config.yaml
num_hidden_layers: 14
experts_per_token: 1
normalize_top_k: false
routed_scale: 4.0
balance_loss: 0.0162
lr_router: 0.0006
vocab_size: 8192
norm: "layernorm"
optimizer: "soap_variant"
train_tokens: 407200000
Below are experts of layer 8 (counted from 0) of a mixture-of-experts language model. Rows are named router (the router's row for the expert), gate (a neuron's input weights, with its number), up (a neuron's input weights, with its number), down (a neuron's output weights, with its number) and show model dimensions 64-127. Each number is 50 + 12 x the weight over its row's rms, rounded and kept within 0 to 99.
Before each expert's rows: a language model's description of what the expert responds to. This comes from a sample of Wikipedia text that the model never trained on.

# expert 3
Description: Noun suffixes and common nouns for institutions or media, such as -ation, -ition in recognition, film, album, government, often before "of" or headings.
router:39 63 34 52 58 24 67 55 44 42 28 56 42 66 62 50 40 48 51 62 34 39 29 59 29 42 50 55 38 50 50 68 47 42 51 35 60 37 54 45 46 66 38 59 51 32 64 50 62 56 65 49 29 58 53 32 57 54 84 33 44 56 60 38
gate3:55 51 40 40 62 42 59 35 39 47 43 46 67 49 40 28 57 62 57 39 44 26 51 57 44 26 35 60 41 65 62 60 57 57 64 67 52 58 41 57 51 49 49 65 73 32 23 71 60 49 46 35 59 29 59 41 56 53 53 38 43 46 50 54
up3:57 39 43 23 38 66 50 63 42 56 52 28 43 55 50 41 63 31 40 63 58 68 59 43 45 34 59 57 77 63 40 37 48 61 49 62 62 25 69 50 37 49 48 46 53 47 43 38 72 61 42 56 43 59 38 49 47 50 42 68 59 21 41 53
down3:29 47 67 48 47 55 70 39 29 45 53 54 39 49 57 51 56 54 53 41 50 61 45 52 43 63 39 49 58 41 41 52 43 41 32 35 34 50 29 71 49 35 49 59 50 37 56 64 34 20 51 32 51 47 55 49 67 51 61 42 33 54 56 48
gate4:54 45 35 51 77 45 55 65 67 67 32 43 69 45 39 55 31 50 48 77 31 42 50 48 53 44 42 51 32 68 46 65 45 48 40 43 56 48 51 46 42 49 60 46 57 35 47 54 27 82 41 33 46 53 76 51 31 43 55 56 42 63 57 60
up4:54 31 65 42 65 42 42 66 46 67 44 67 42 42 46 40 36 55 44 48 49 24 56 38 53 66 42 43 42 47 38 54 45 38 48 58 64 40 24 59 44 44 44 61 37 46 34 43 32 72 63 40 58 37 44 63 53 54 70 46 38 53 45 65
down4:60 51 32 52 57 38 48 66 90 53 44 48 36 39 50 53 42 54 37 58 47 40 73 56 66 57 71 48 39 58 47 63 46 55 35 40 60 39 47 61 43 51 56 53 54 59 39 39 32 74 61 25 59 51 42 32 33 64 65 51 33 58 42 54
gate5:63 47 45 51 41 52 61 43 42 44 69 42 38 35 51 51 52 64 46 65 49 40 80 50 44 52 48 45 42 56 26 67 23 45 65 48 52 49 50 57 53 28 44 35 60 53 48 44 67 48 41 59 60 40 48 75 53 38 40 59 55 36 62 41
up5:67 53 37 44 49 52 79 40 57 71 43 44 42 72 51 29 68 42 62 56 34 43 62 54 46 55 69 32 57 59 62 48 40 33 56 33 66 41 77 57 70 46 50 52 33 41 31 52 56 68 55 78 32 54 36 43 46 58 63 60 57 30 56 74
down5:55 50 56 52 41 54 52 46 79 50 79 24 44 43 53 48 53 41 39 69 73 54 57 59 44 49 66 16 57 70 40 68 34 69 68 33 54 48 41 50 42 43 65 49 58 49 45 43 70 46 46 58 63 53 39 75 61 61 53 40 54 56 51 31
gate6:43 63 65 48 34 52 49 32 33 60 34 54 70 53 72 66 35 46 54 38 37 50 49 44 18 50 42 66 45 37 60 34 54 60 63 42 47 57 42 36 34 59 62 49 59 59 43 39 58 41 55 39 41 46 56 60 28 42 81 55 43 39 56 42
up6:58 44 59 44 56 35 44 30 48 51 36 66 46 41 48 55 46 64 67 71 63 39 47 60 43 53 41 40 43 57 61 71 46 74 34 50 32 57 45 44 70 54 52 44 48 46 27 43 56 38 64 54 35 40 47 38 46 27 39 61 58 35 53 76
down6:56 49 25 61 59 43 63 49 78 49 41 38 42 63 47 46 60 51 60 77 45 74 53 69 62 59 43 48 58 51 57 69 60 55 28 40 59 56 41 62 40 23 33 27 57 57 32 52 42 54 60 42 59 58 65 37 51 33 22 52 64 68 74 54
gate7:62 52 49 49 28 51 63 17 47 74 62 55 65 55 54 64 47 66 65 45 40 43 42 52 48 60 37 66 47 46 45 33 75 33 71 48 55 76 55 51 43 58 37 42 60 44 57 59 31 55 53 62 51 46 69 49 38 30 49 58 46 64 49 55
up7:48 43 35 53 32 58 55 51 49 60 74 59 45 48 62 75 51 62 34 43 39 39 54 42 54 57 48 44 63 25 58 35 67 18 32 39 33 52 41 51 38 46 68 52 69 57 62 66 67 48 54 52 42 38 62 44 41 56 20 55 51 48 47 44
down7:61 48 72 33 45 40 45 49 33 47 55 55 48 56 47 49 48 22 87 50 32 43 47 65 57 60 43 66 55 58 55 56 48 46 38 43 72 43 66 52 30 40 37 59 64 46 39 38 31 65 53 53 53 54 43 39 66 71 41 60 56 56 72 59
gate8:55 68 58 68 53 48 51 39 41 48 60 56 59 22 68 49 45 45 51 49 62 58 52 39 39 48 57 64 30 58 54 67 28 41 66 65 36 55 42 59 46 63 68 49 71 46 48 65 41 48 59 40 42 29 54 44 70 42 59 51 39 43 55 88
up8:55 37 51 59 49 48 58 33 53 66 39 46 68 49 44 77 42 50 62 34 53 70 54 43 35 69 58 22 38 55 53 55 60 59 53 50 47 49 35 41 82 61 50 39 40 49 36 58 63 47 55 54 72 33 62 57 50 34 56 66 63 61 39 53
down8:60 86 55 41 62 54 52 52 43 56 69 64 45 62 69 52 53 62 62 51 59 48 58 52 67 62 64 55 33 43 36 46 51 62 46 38 30 66 46 49 24 41 58 57 60 51 64 42 57 65 40 46 21 51 29 41 42 53 38 44 32 57 53 57
gate9:42 46 78 46 69 36 63 60 44 34 62 38 45 46 62 55 48 43 39 54 39 45 65 39 47 23 76 40 60 43 47 53 50 53 46 43 60 49 56 44 49 69 39 72 54 44 44 54 48 30 64 57 53 55 59 74 41 46 59 62 41 41 56 25
up9:63 59 59 58 35 57 54 67 60 34 18 49 48 44 45 34 71 46 34 54 46 28 52 47 45 41 55 50 38 49 35 29 50 34 53 66 50 45 45 39 35 68 33 65 60 55 53 21 77 37 47 42 63 71 51 51 62 63 38 34 48 64 67 39
down9:47 52 67 45 41 34 52 51 38 41 43 45 53 45 46 41 61 39 28 63 30 66 55 59 64 59 53 48 55 33 82 63 47 50 63 41 48 78 35 54 38 59 46 72 63 58 49 57 45 12 71 34 53 47 38 55 49 49 40 44 55 31 41 36
gate10:40 71 52 45 50 59 58 56 13 52 46 48 46 49 52 49 36 23 56 71 50 48 46 53 60 46 39 71 59 38 50 61 67 50 43 73 40 54 45 39 65 22 55 42 57 76 33 61 62 60 38 64 58 62 32 43 48 52 47 52 45 30 39 29
up10:63 44 72 42 42 54 49 51 59 51 63 61 57 45 25 53 48 55 28 53 63 44 63 28 40 70 55 33 73 59 42 64 34 36 73 60 45 59 51 58 31 33 30 66 52 54 46 48 29 49 44 51 65 37 61 59 49 42 49 62 67 61 43 62
down10:63 44 50 47 56 34 49 58 68 53 63 54 60 45 38 49 40 61 48 45 48 37 54 32 38 51 50 38 48 80 45 52 42 46 67 55 63 48 62 56 33 46 59 55 41 29 41 55 32 34 50 52 62 36 78 41 63 57 54 47 48 68 48 66

# expert 11
Description: Year digits after a leading 1 or 2, such as 2-022, 1-939, plus day numbers, month names and country names in tables.
router:69 60 65 63 51 33 66 46 26 28 47 49 49 67 62 36 40 61 42 72 34 58 50 65 52 47 55 81 19 36 37 55 48 43 51 42 48 46 49 52 45 30 46 38 25 34 49 58 61 43 60 61 56 56 55 49 49 59 63 48 31 68 67 48
gate3:43 67 14 48 54 35 44 72 30 68 57 47 35 47 49 77 71 44 57 53 58 45 57 66 65 68 38 50 32 47 48 63 40 48 61 49 61 44 68 44 50 63 60 51 58 37 36 62 61 32 54 48 59 50 61 59 57 31 51 43 36 52 44 65
up3:58 22 36 47 32 49 49 51 39 41 46 58 68 36 57 37 33 24 50 41 62 49 68 42 48 48 41 62 63 34 43 51 63 36 45 55 54 52 50 44 49 50 45 67 30 44 59 65 51 38 50 54 32 56 44 32 74 56 52 61 41 51 81 54
down3:56 63 79 51 52 59 63 45 57 48 43 45 34 63 53 42 34 66 58 44 43 54 45 49 38 45 61 41 64 43 65 53 50 67 57 64 43 63 45 36 60 39 44 28 57 59 65 34 40 50 38 52 60 55 59 46 42 45 62 50 67 59 32 43
gate4:56 55 60 39 37 65 30 51 47 57 61 44 38 51 75 48 53 31 39 31 40 44 53 36 50 42 30 52 77 61 41 69 43 29 31 57 56 43 64 62 59 42 39 37 41 45 71 67 64 51 44 52 63 63 57 30 64 37 56 48 55 35 38 46
up4:69 57 48 46 46 60 41 42 50 54 45 54 63 51 43 41 56 39 48 62 51 59 57 50 42 67 57 60 73 38 51 45 46 54 48 43 58 34 44 62 46 48 53 60 58 40 49 76 66 48 39 47 58 37 34 86 53 35 56 41 45 36 62 42
down4:49 39 59 60 54 39 74 36 62 53 44 62 70 38 25 55 42 53 53 57 51 49 52 78 57 66 43 55 38 29 68 26 60 66 52 28 53 63 38 49 55 56 59 63 39 57 34 41 46 69 39 47 44 30 45 41 40 71 39 56 42 61 59 63
gate5:50 45 80 56 67 49 55 49 52 52 57 42 41 54 47 52 43 52 46 66 56 48 46 50 60 40 67 55 28 52 54 62 30 46 39 55 76 51 69 61 36 60 53 39 36 63 51 54 22 52 52 47 22 31 37 52 41 56 59 53 73 44 42 51
up5:39 39 43 61 41 48 44 45 61 20 74 53 64 57 31 41 41 25 62 30 64 53 61 39 38 52 52 30 61 42 63 78 45 63 58 55 75 71 52 38 36 56 53 44 60 76 49 42 54 55 55 40 59 61 58 43 73 52 51 47 47 45 37 62
down5:69 67 34 26 35 56 48 71 42 46 35 52 53 33 61 57 51 56 50 44 39 63 40 62 42 38 62 56 41 46 41 67 61 37 51 67 42 20 43 45 49 41 42 36 54 50 63 46 67 38 36 78 44 51 63 57 77 52 41 40 44 70 48 48
gate6:57 45 62 40 67 49 44 45 45 33 33 56 62 35 45 30 38 49 78 63 35 61 66 37 42 57 39 67 56 55 48 48 48 48 60 58 62 84 38 29 50 14 49 46 56 29 37 43 45 63 33 36 52 42 50 36 44 63 35 50 44 45 55 45
up6:66 59 22 47 48 36 53 65 32 73 47 39 40 78 45 33 48 29 70 36 70 54 49 39 71 40 39 56 44 46 39 35 58 41 61 63 41 48 18 47 45 56 56 29 42 51 58 69 61 49 49 67 66 60 42 81 55 45 53 64 31 49 61 70
down6:63 50 51 32 41 49 45 47 48 50 32 42 52 52 61 56 66 55 25 37 72 51 47 49 40 63 59 49 36 40 69 64 42 58 26 45 33 27 63 65 34 54 63 53 42 53 54 65 61 36 53 37 41 60 53 66 73 41 46 53 34 59 48 49
gate7:45 51 64 58 47 38 42 66 67 35 38 25 42 57 61 61 32 47 62 31 88 53 56 66 42 50 48 45 27 52 51 38 42 43 42 35 72 35 63 57 42 43 51 67 50 48 56 83 26 45 27 59 52 47 52 38 47 50 53 57 49 66 39 36
up7:53 51 61 38 32 37 55 66 68 56 58 58 72 60 57 46 58 65 49 48 58 60 54 43 48 60 53 46 66 42 48 72 51 67 44 45 60 62 56 49 33 26 38 20 39 45 48 37 70 36 48 54 70 86 60 36 53 45 35 56 58 47 48 49
down7:65 47 32 64 57 73 49 38 53 56 37 45 37 41 38 39 50 46 66 60 36 55 56 60 55 38 48 56 50 57 63 35 39 33 64 65 34 52 46 50 51 72 66 57 55 44 64 60 54 51 66 50 38 37 43 57 59 51 38 40 32 38 58 49
gate8:65 43 47 60 49 47 38 50 46 39 35 43 50 53 55 46 39 61 33 41 51 64 63 54 70 55 61 52 40 31 53 62 24 25 46 79 42 36 63 53 57 19 67 50 59 48 45 37 52 43 75 72 54 48 29 30 48 57 56 56 58 72 62 34
up8:35 48 58 47 45 42 60 48 58 48 54 53 45 35 64 55 54 60 57 44 60 47 60 36 35 45 47 24 56 57 56 66 52 37 34 36 65 45 37 53 64 45 50 26 49 64 40 45 57 49 49 37 47 35 59 49 58 58 48 33 52 31 40 28
down8:56 53 64 24 51 53 57 50 42 48 55 50 43 30 47 50 44 48 64 45 63 15 39 34 37 60 61 31 53 60 56 53 79 69 61 21 66 55 62 63 50 38 48 46 53 56 45 49 46 73 27 51 70 36 43 62 63 41 37 50 54 29 37 45
gate9:46 45 44 46 52 44 64 40 60 58 45 54 33 30 38 58 45 84 46 65 50 50 60 54 71 63 59 19 38 40 38 72 52 43 53 55 57 45 58 43 55 40 50 61 39 52 65 45 58 05 42 47 54 57 54 42 74 56 52 50 45 41 55 66
up9:65 44 60 74 40 63 41 45 56 63 64 48 69 59 51 30 41 51 52 42 45 47 44 39 40 43 39 49 48 61 41 60 46 58 63 63 57 26 42 66 17 47 46 29 47 39 56 63 32 50 67 35 58 45 39 54 41 52 69 56 32 49 35 61
down9:55 51 59 65 38 59 56 53 56 53 69 38 68 54 53 30 40 32 50 29 44 37 40 40 36 51 35 61 52 60 49 47 43 56 49 45 47 43 41 59 36 58 49 43 53 37 35 70 23 59 64 47 56 34 44 55 35 42 67 62 41 61 23 68
gate10:63 40 49 49 49 45 51 56 54 63 39 48 49 35 59 28 46 32 48 68 55 58 48 48 28 65 40 43 52 23 44 43 66 56 50 65 50 45 49 57 50 39 52 34 73 54 60 26 59 60 59 37 26 56 46 51 68 55 36 61 50 49 42 58
up10:47 60 46 48 38 36 25 47 65 60 76 54 43 50 35 55 24 59 43 38 64 59 44 51 23 47 43 47 56 48 62 48 43 48 58 33 42 47 54 62 40 57 72 63 44 34 65 58 41 40 64 53 59 64 43 47 73 49 63 69 69 46 24 44
down10:47 48 35 29 28 52 48 43 26 24 53 61 38 51 59 48 54 51 63 29 61 31 33 47 47 41 28 48 54 74 57 55 60 62 34 49 58 54 63 45 61 56 59 50 51 45 56 70 50 43 61 47 73 66 63 63 45 45 67 53 85 88 65 51

# expert 8
Description: Single consonants or clusters beginning a word or following a short stem, e.g. head-w-aters, turb-och-arged, hy-b-rid, l-ithic.
router:70 51 42 60 60 53 62 47 69 63 47 59 40 54 35 39 35 58 42 56 41 30 62 47 34 46 49 43 49 13 36 54 53 60 59 43 57 37 58 50 68 56 47 48 32 54 60 19 48 53 38 49 62 56 41 27 54 55 58 31 27 43 60 48
gate3:51 57 40 60 61 76 65 53 49 48 27 46 63 52 51 35 39 63 61 67 55 52 55 47 35 58 52 31 42 59 76 55 37 43 88 46 49 41 62 49 36 50 51 65 50 62 76 33 62 52 50 52 46 57 47 60 40 53 60 41 54 51 63 48
up3:37 60 35 51 71 51 33 46 53 20 45 40 39 63 60 42 51 46 38 53 53 60 50 50 21 57 37 56 38 61 32 70 49 52 51 30 46 58 65 42 49 46 49 48 39 60 73 61 37 54 49 26 38 51 53 62 42 51 46 72 62 51 54 50
down3:45 20 40 71 47 63 56 45 64 59 47 41 63 49 47 48 42 61 42 44 56 62 68 41 60 50 42 32 50 44 45 34 57 68 74 77 48 53 52 34 46 51 54 46 52 61 58 29 48 46 29 45 43 52 35 49 36 68 45 37 34 51 55 49
gate4:55 56 40 61 61 62 63 39 42 30 59 46 39 71 50 72 44 53 27 51 69 60 39 32 68 49 60 64 35 50 47 42 52 63 33 41 33 41 44 42 48 53 38 52 64 48 37 18 72 38 52 47 30 44 47 46 43 31 55 53 40 21 53 29
up4:44 42 48 45 31 50 31 58 57 45 57 35 56 26 41 62 55 43 54 44 43 44 31 48 20 48 44 42 60 39 53 35 66 56 72 37 71 42 44 29 56 44 63 74 60 43 63 73 52 40 49 47 68 38 26 51 44 61 56 46 36 46 49 48
down4:33 39 81 33 38 55 49 60 73 53 43 52 53 51 47 40 46 60 54 32 42 48 57 51 42 58 63 58 52 50 57 35 59 31 49 49 74 58 69 31 52 67 42 39 41 38 55 48 31 63 51 53 72 40 41 60 64 54 39 35 23 57 48 48
gate5:60 50 47 42 65 51 55 57 50 29 43 29 53 23 42 49 48 58 44 65 41 50 53 51 41 52 61 53 58 34 46 49 46 40 51 53 56 49 65 61 41 31 21 53 38 42 55 30 39 51 36 54 55 58 54 70 44 57 43 52 60 49 64 42
up5:54 63 42 27 79 65 29 25 55 47 45 59 58 56 31 58 45 51 43 57 50 47 62 55 72 49 68 61 42 41 38 36 48 60 52 47 47 62 39 43 44 38 46 46 35 34 55 49 58 57 35 38 55 40 63 62 45 56 57 62 66 36 32 64
down5:39 37 44 49 52 57 53 44 29 61 52 38 55 52 46 43 49 38 37 67 49 61 56 69 59 50 50 33 53 41 52 45 55 21 70 54 27 55 61 34 26 42 55 41 55 64 23 62 50 52 74 47 37 59 59 52 50 61 74 31 57 55 30 74
gate6:58 33 35 44 52 44 31 67 42 39 54 51 45 15 35 52 50 64 48 50 27 59 54 66 32 49 67 51 64 54 62 62 38 56 66 52 44 57 53 53 63 44 39 44 38 43 45 43 62 42 29 46 40 41 32 62 26 21 47 68 47 67 48 42
up6:51 39 35 38 45 49 51 39 33 26 55 58 71 48 33 55 71 61 48 73 39 55 49 46 37 55 64 45 53 40 42 23 61 66 62 61 47 47 34 76 44 58 67 38 44 57 44 56 49 72 61 45 53 60 34 50 67 41 54 47 33 45 51 44
down6:70 41 53 54 67 45 42 57 59 66 52 63 43 37 40 72 59 60 51 35 59 53 58 57 47 62 60 38 76 47 57 63 56 61 49 54 49 59 79 49 50 51 57 56 68 39 47 37 48 34 39 44 35 34 47 72 42 27 50 64 47 57 39 48
gate7:58 68 42 44 48 54 28 62 49 39 37 38 49 63 38 49 49 35 50 51 59 46 48 43 29 43 54 30 55 59 34 63 52 54 39 63 51 42 60 39 55 24 49 54 33 59 46 41 46 50 40 27 38 61 32 54 13 71 41 29 60 26 35 58
up7:62 53 44 69 44 61 38 31 43 55 49 40 38 39 60 37 48 49 78 51 52 38 46 53 61 44 51 30 59 57 59 64 65 47 31 43 38 62 43 53 54 35 50 57 65 50 59 57 80 62 46 26 40 60 53 69 50 56 28 55 54 58 58 52
down7:43 67 31 49 53 42 43 58 37 52 78 49 38 53 25 52 44 44 73 70 43 60 67 67 58 62 22 27 53 42 38 27 24 64 60 51 55 48 51 38 66 32 47 57 42 51 54 61 66 59 38 57 56 47 50 51 69 37 60 46 70 62 65 53
gate8:64 55 56 61 37 35 25 53 54 30 51 78 48 55 43 19 48 69 42 41 65 51 54 50 56 34 44 43 45 41 56 56 45 46 67 69 34 56 37 57 75 51 46 48 39 42 48 51 52 25 55 40 62 53 23 48 55 54 59 26 42 54 47 42
up8:61 48 75 80 54 44 54 55 53 44 30 43 41 24 44 64 44 44 53 53 54 59 50 73 40 55 42 46 46 54 52 61 43 47 60 46 44 57 46 28 61 44 39 27 45 51 53 45 30 39 63 63 48 30 46 58 28 54 71 44 33 61 40 34
down8:46 40 37 61 52 41 54 20 48 65 42 78 69 50 37 48 49 42 37 48 53 60 38 49 50 46 57 21 40 56 53 64 60 39 39 71 35 62 60 40 63 53 51 41 31 33 26 39 43 50 50 46 47 59 44 58 54 48 58 44 21 48 75 60
gate9:58 39 50 45 60 35 61 47 46 30 37 29 41 43 47 62 57 40 39 58 70 53 65 64 29 56 45 31 43 49 45 64 60 36 41 42 61 44 26 41 64 55 39 53 38 48 52 50 49 68 41 73 67 51 47 28 44 44 48 23 41 50 44 52
up9:41 87 56 54 41 58 36 56 50 67 62 57 52 62 47 30 38 46 55 34 45 51 56 66 50 57 44 31 51 67 34 69 60 51 55 64 47 50 32 57 55 57 39 49 47 45 54 60 47 42 72 49 65 53 41 48 40 26 53 53 69 64 48 56
down9:65 43 38 58 49 66 46 66 53 53 51 75 42 80 48 63 50 58 60 46 52 34 56 44 59 67 52 66 42 55 46 35 31 57 50 65 32 41 56 74 47 39 51 73 70 56 52 46 39 27 53 34 57 39 42 76 52 46 36 48 64 54 53 52
gate10:43 68 53 66 66 58 54 60 41 75 47 65 42 68 59 65 45 56 57 71 48 28 64 36 30 43 55 38 64 68 43 48 63 43 54 70 46 38 43 36 31 38 59 63 53 57 52 50 35 51 42 38 40 37 32 32 66 31 57 51 47 66 43 65
up10:59 67 42 45 64 77 53 36 46 48 60 49 55 53 32 42 34 50 64 54 71 40 40 45 50 68 35 54 74 45 64 55 32 38 42 61 42 34 47 51 40 25 65 46 44 40 33 37 51 42 60 35 51 50 53 56 40 66 57 39 29 58 46 63
down10:79 48 51 44 39 50 46 38 46 70 51 44 41 42 65 77 54 52 51 30 59 56 49 62 41 63 60 74 60 29 46 38 44 54 49 42 40 69 56 67 38 44 45 40 80 39 33 44 49 38 59 23 61 49 58 53 39 60 55 47 48 37 64 48

# expert 5
Description: Opening pieces of multi-piece words after a prefix or function word, such as un-se-en, re-ven-ge, ille-gal, and stems like end, rec, comp.
router:64 65 39 39 38 43 56 78 39 73 41 36 31 57 51 38 40 56 50 58 49 54 54 60 27 59 88 46 44 40 49 66 41 51 76 43 47 44 36 60 33 70 31 57 59 37 61 37 60 41 58 29 43 64 52 36 66 65 52 54 41 37 52 49
gate3:33 45 45 41 37 52 56 56 35 54 33 65 33 46 67 32 39 55 64 49 50 32 46 50 55 25 74 50 65 56 53 40 38 61 49 50 59 33 55 23 22 52 64 53 53 38 35 23 75 42 61 39 43 54 51 41 72 64 40 40 55 34 43 47
up3:55 46 40 75 72 52 58 54 69 29 64 56 56 54 55 41 38 57 51 55 54 55 41 32 41 36 54 55 75 69 52 43 39 28 60 67 54 43 55 51 60 39 60 67 48 57 49 24 61 39 58 51 42 59 53 31 45 52 55 69 61 32 20 34
down3:51 30 56 57 46 42 51 61 55 39 34 61 71 46 49 39 28 50 75 56 42 38 54 60 65 45 22 60 49 78 34 24 55 43 43 50 56 52 41 50 50 29 45 41 62 59 32 69 31 54 48 48 59 49 55 57 45 61 41 33 57 39 28 71
gate4:45 61 47 67 52 41 49 36 36 38 12 35 50 49 50 59 65 55 57 48 61 51 45 42 28 68 55 55 66 46 27 76 79 28 66 58 40 43 55 44 34 33 46 55 49 33 48 56 52 43 54 59 55 69 37 30 63 43 32 28 64 61 38 50
up4:34 48 45 43 48 54 52 59 58 37 45 48 72 58 57 46 48 49 46 44 28 63 36 62 43 44 48 77 41 66 41 59 52 52 62 65 48 71 35 72 45 55 45 61 41 39 49 80 59 53 59 56 50 26 53 68 35 66 49 60 45 50 47 44
down4:50 19 38 43 37 35 30 57 30 46 44 49 51 43 50 33 47 43 55 50 43 56 39 51 69 53 37 52 56 71 57 45 58 67 58 70 63 45 68 49 43 60 27 52 49 57 47 39 32 46 46 62 37 27 58 62 55 52 40 60 51 45 44 65
gate5:54 65 66 65 56 40 39 66 40 41 38 59 59 53 65 49 30 54 53 43 55 63 32 61 46 29 58 60 50 21 32 72 37 53 58 39 35 47 51 55 57 72 32 67 55 49 66 41 72 62 73 35 51 58 29 54 50 48 49 36 35 48 38 41
up5:62 62 31 49 31 38 39 46 34 66 47 42 28 53 53 53 37 44 42 74 45 61 53 44 41 73 67 47 38 45 49 40 35 55 73 51 50 81 45 42 34 38 61 56 58 42 63 49 17 55 52 58 55 71 49 49 49 54 49 54 58 54 48 33
down5:38 81 31 60 48 66 52 54 62 46 30 59 43 65 53 70 35 58 21 63 50 51 36 40 30 40 65 39 42 38 45 54 28 53 56 66 39 80 50 40 54 36 46 50 42 57 65 56 54 56 57 55 51 74 36 66 67 41 62 54 57 46 56 29
gate6:33 62 46 26 39 45 60 47 46 27 45 15 48 54 46 58 45 53 28 59 41 61 46 59 42 60 58 62 60 49 48 48 35 59 48 57 73 66 51 65 57 75 57 48 61 39 60 57 60 29 67 53 36 50 46 29 54 60 55 69 52 27 34 64
up6:27 40 54 43 48 60 59 68 53 69 56 35 35 33 48 57 47 75 79 55 52 54 34 46 59 53 60 55 44 34 38 57 40 56 65 70 41 37 76 40 42 18 37 44 42 47 64 52 65 43 47 39 40 44 51 61 42 74 38 58 61 60 44 45
down6:41 57 47 59 54 57 19 54 33 47 42 60 69 34 41 44 42 71 59 49 58 61 49 49 38 45 35 16 60 43 58 44 44 48 46 54 67 35 55 37 50 52 59 33 31 40 41 55 46 50 36 49 64 42 43 34 41 54 46 40 43 57 40 37
gate7:32 68 48 49 41 64 53 43 44 29 36 50 46 54 56 50 30 44 62 54 70 43 56 79 29 62 53 38 42 52 30 56 31 60 62 30 42 54 49 51 56 39 35 73 37 48 26 55 24 59 41 48 58 62 46 23 42 52 30 38 65 55 53 57
up7:59 54 54 42 47 54 54 42 60 52 57 22 48 47 42 40 55 56 72 64 57 57 59 64 42 44 78 29 29 56 49 48 30 47 53 65 36 64 63 57 57 53 47 55 51 06 27 59 48 50 62 51 54 54 55 48 46 52 54 38 43 53 91 54
down7:33 43 44 52 59 60 62 45 57 53 56 51 72 41 56 56 39 36 47 48 44 35 38 64 65 46 54 67 57 53 44 63 82 47 46 41 35 57 58 43 53 37 48 49 55 37 50 60 43 72 69 54 50 59 46 50 53 41 46 69 49 27 52 57
gate8:55 40 54 70 63 39 53 44 36 66 54 62 69 39 56 26 55 51 68 33 29 54 49 22 41 47 53 40 49 39 46 65 46 57 37 58 59 71 69 59 61 51 54 72 62 49 65 38 31 48 40 54 36 44 47 78 32 40 59 61 38 48 57 60
up8:33 57 47 36 63 28 57 75 41 67 66 50 60 54 59 43 36 36 59 53 38 61 38 53 59 48 59 63 58 53 42 37 44 52 61 34 57 41 35 41 50 52 44 44 55 43 43 68 35 51 49 53 81 73 35 35 56 62 48 71 55 47 41 68
down8:49 52 53 45 32 58 54 40 40 51 60 61 33 50 38 45 74 43 75 36 54 50 80 30 44 50 60 71 69 68 40 48 49 44 30 50 63 69 37 68 48 36 64 57 45 48 39 58 52 42 35 48 43 59 42 71 41 88 55 52 47 58 50 36
gate9:49 37 35 62 53 53 77 41 25 41 48 50 52 35 47 43 43 41 41 49 42 45 72 41 28 39 41 64 56 36 54 46 23 43 64 57 32 37 45 43 51 42 43 62 42 57 70 46 36 60 51 33 34 50 46 40 50 61 50 59 39 49 51 56
up9:42 54 52 83 53 61 35 64 52 24 62 33 45 44 67 47 56 47 59 53 63 60 43 33 60 63 78 49 63 47 49 58 40 73 36 28 64 55 51 54 57 45 44 52 48 49 43 47 37 31 57 63 45 52 57 82 43 48 62 59 50 47 44 33
down9:69 51 42 36 39 55 64 45 61 59 53 38 41 49 24 25 46 48 51 64 37 54 23 39 42 21 43 43 55 67 54 49 49 66 66 44 54 50 30 26 61 45 33 50 49 58 62 36 59 55 31 54 66 53 73 39 45 85 33 60 48 40 43 47
gate10:67 61 47 42 55 65 66 62 73 33 31 39 61 60 56 50 31 55 33 70 39 48 49 39 27 62 60 39 28 63 64 59 52 71 39 40 50 35 43 47 33 43 71 48 62 49 69 52 66 54 66 39 50 50 37 35 56 32 46 64 41 34 46 47
up10:67 43 60 62 48 33 54 57 51 46 63 70 39 41 55 66 66 33 60 39 59 31 32 62 48 48 55 48 62 56 54 59 58 68 56 56 47 54 74 47 38 40 51 54 56 61 33 40 63 67 57 36 40 67 24 36 53 69 53 61 44 65 54 56
down10:68 40 67 56 40 52 28 62 59 64 57 63 58 32 28 50 58 63 26 46 32 36 70 38 57 51 65 65 56 72 40 45 44 47 65 49 32 31 58 67 55 44 43 47 68 62 62 54 82 50 50 56 44 23 42 66 55 59 56 58 29 47 22 43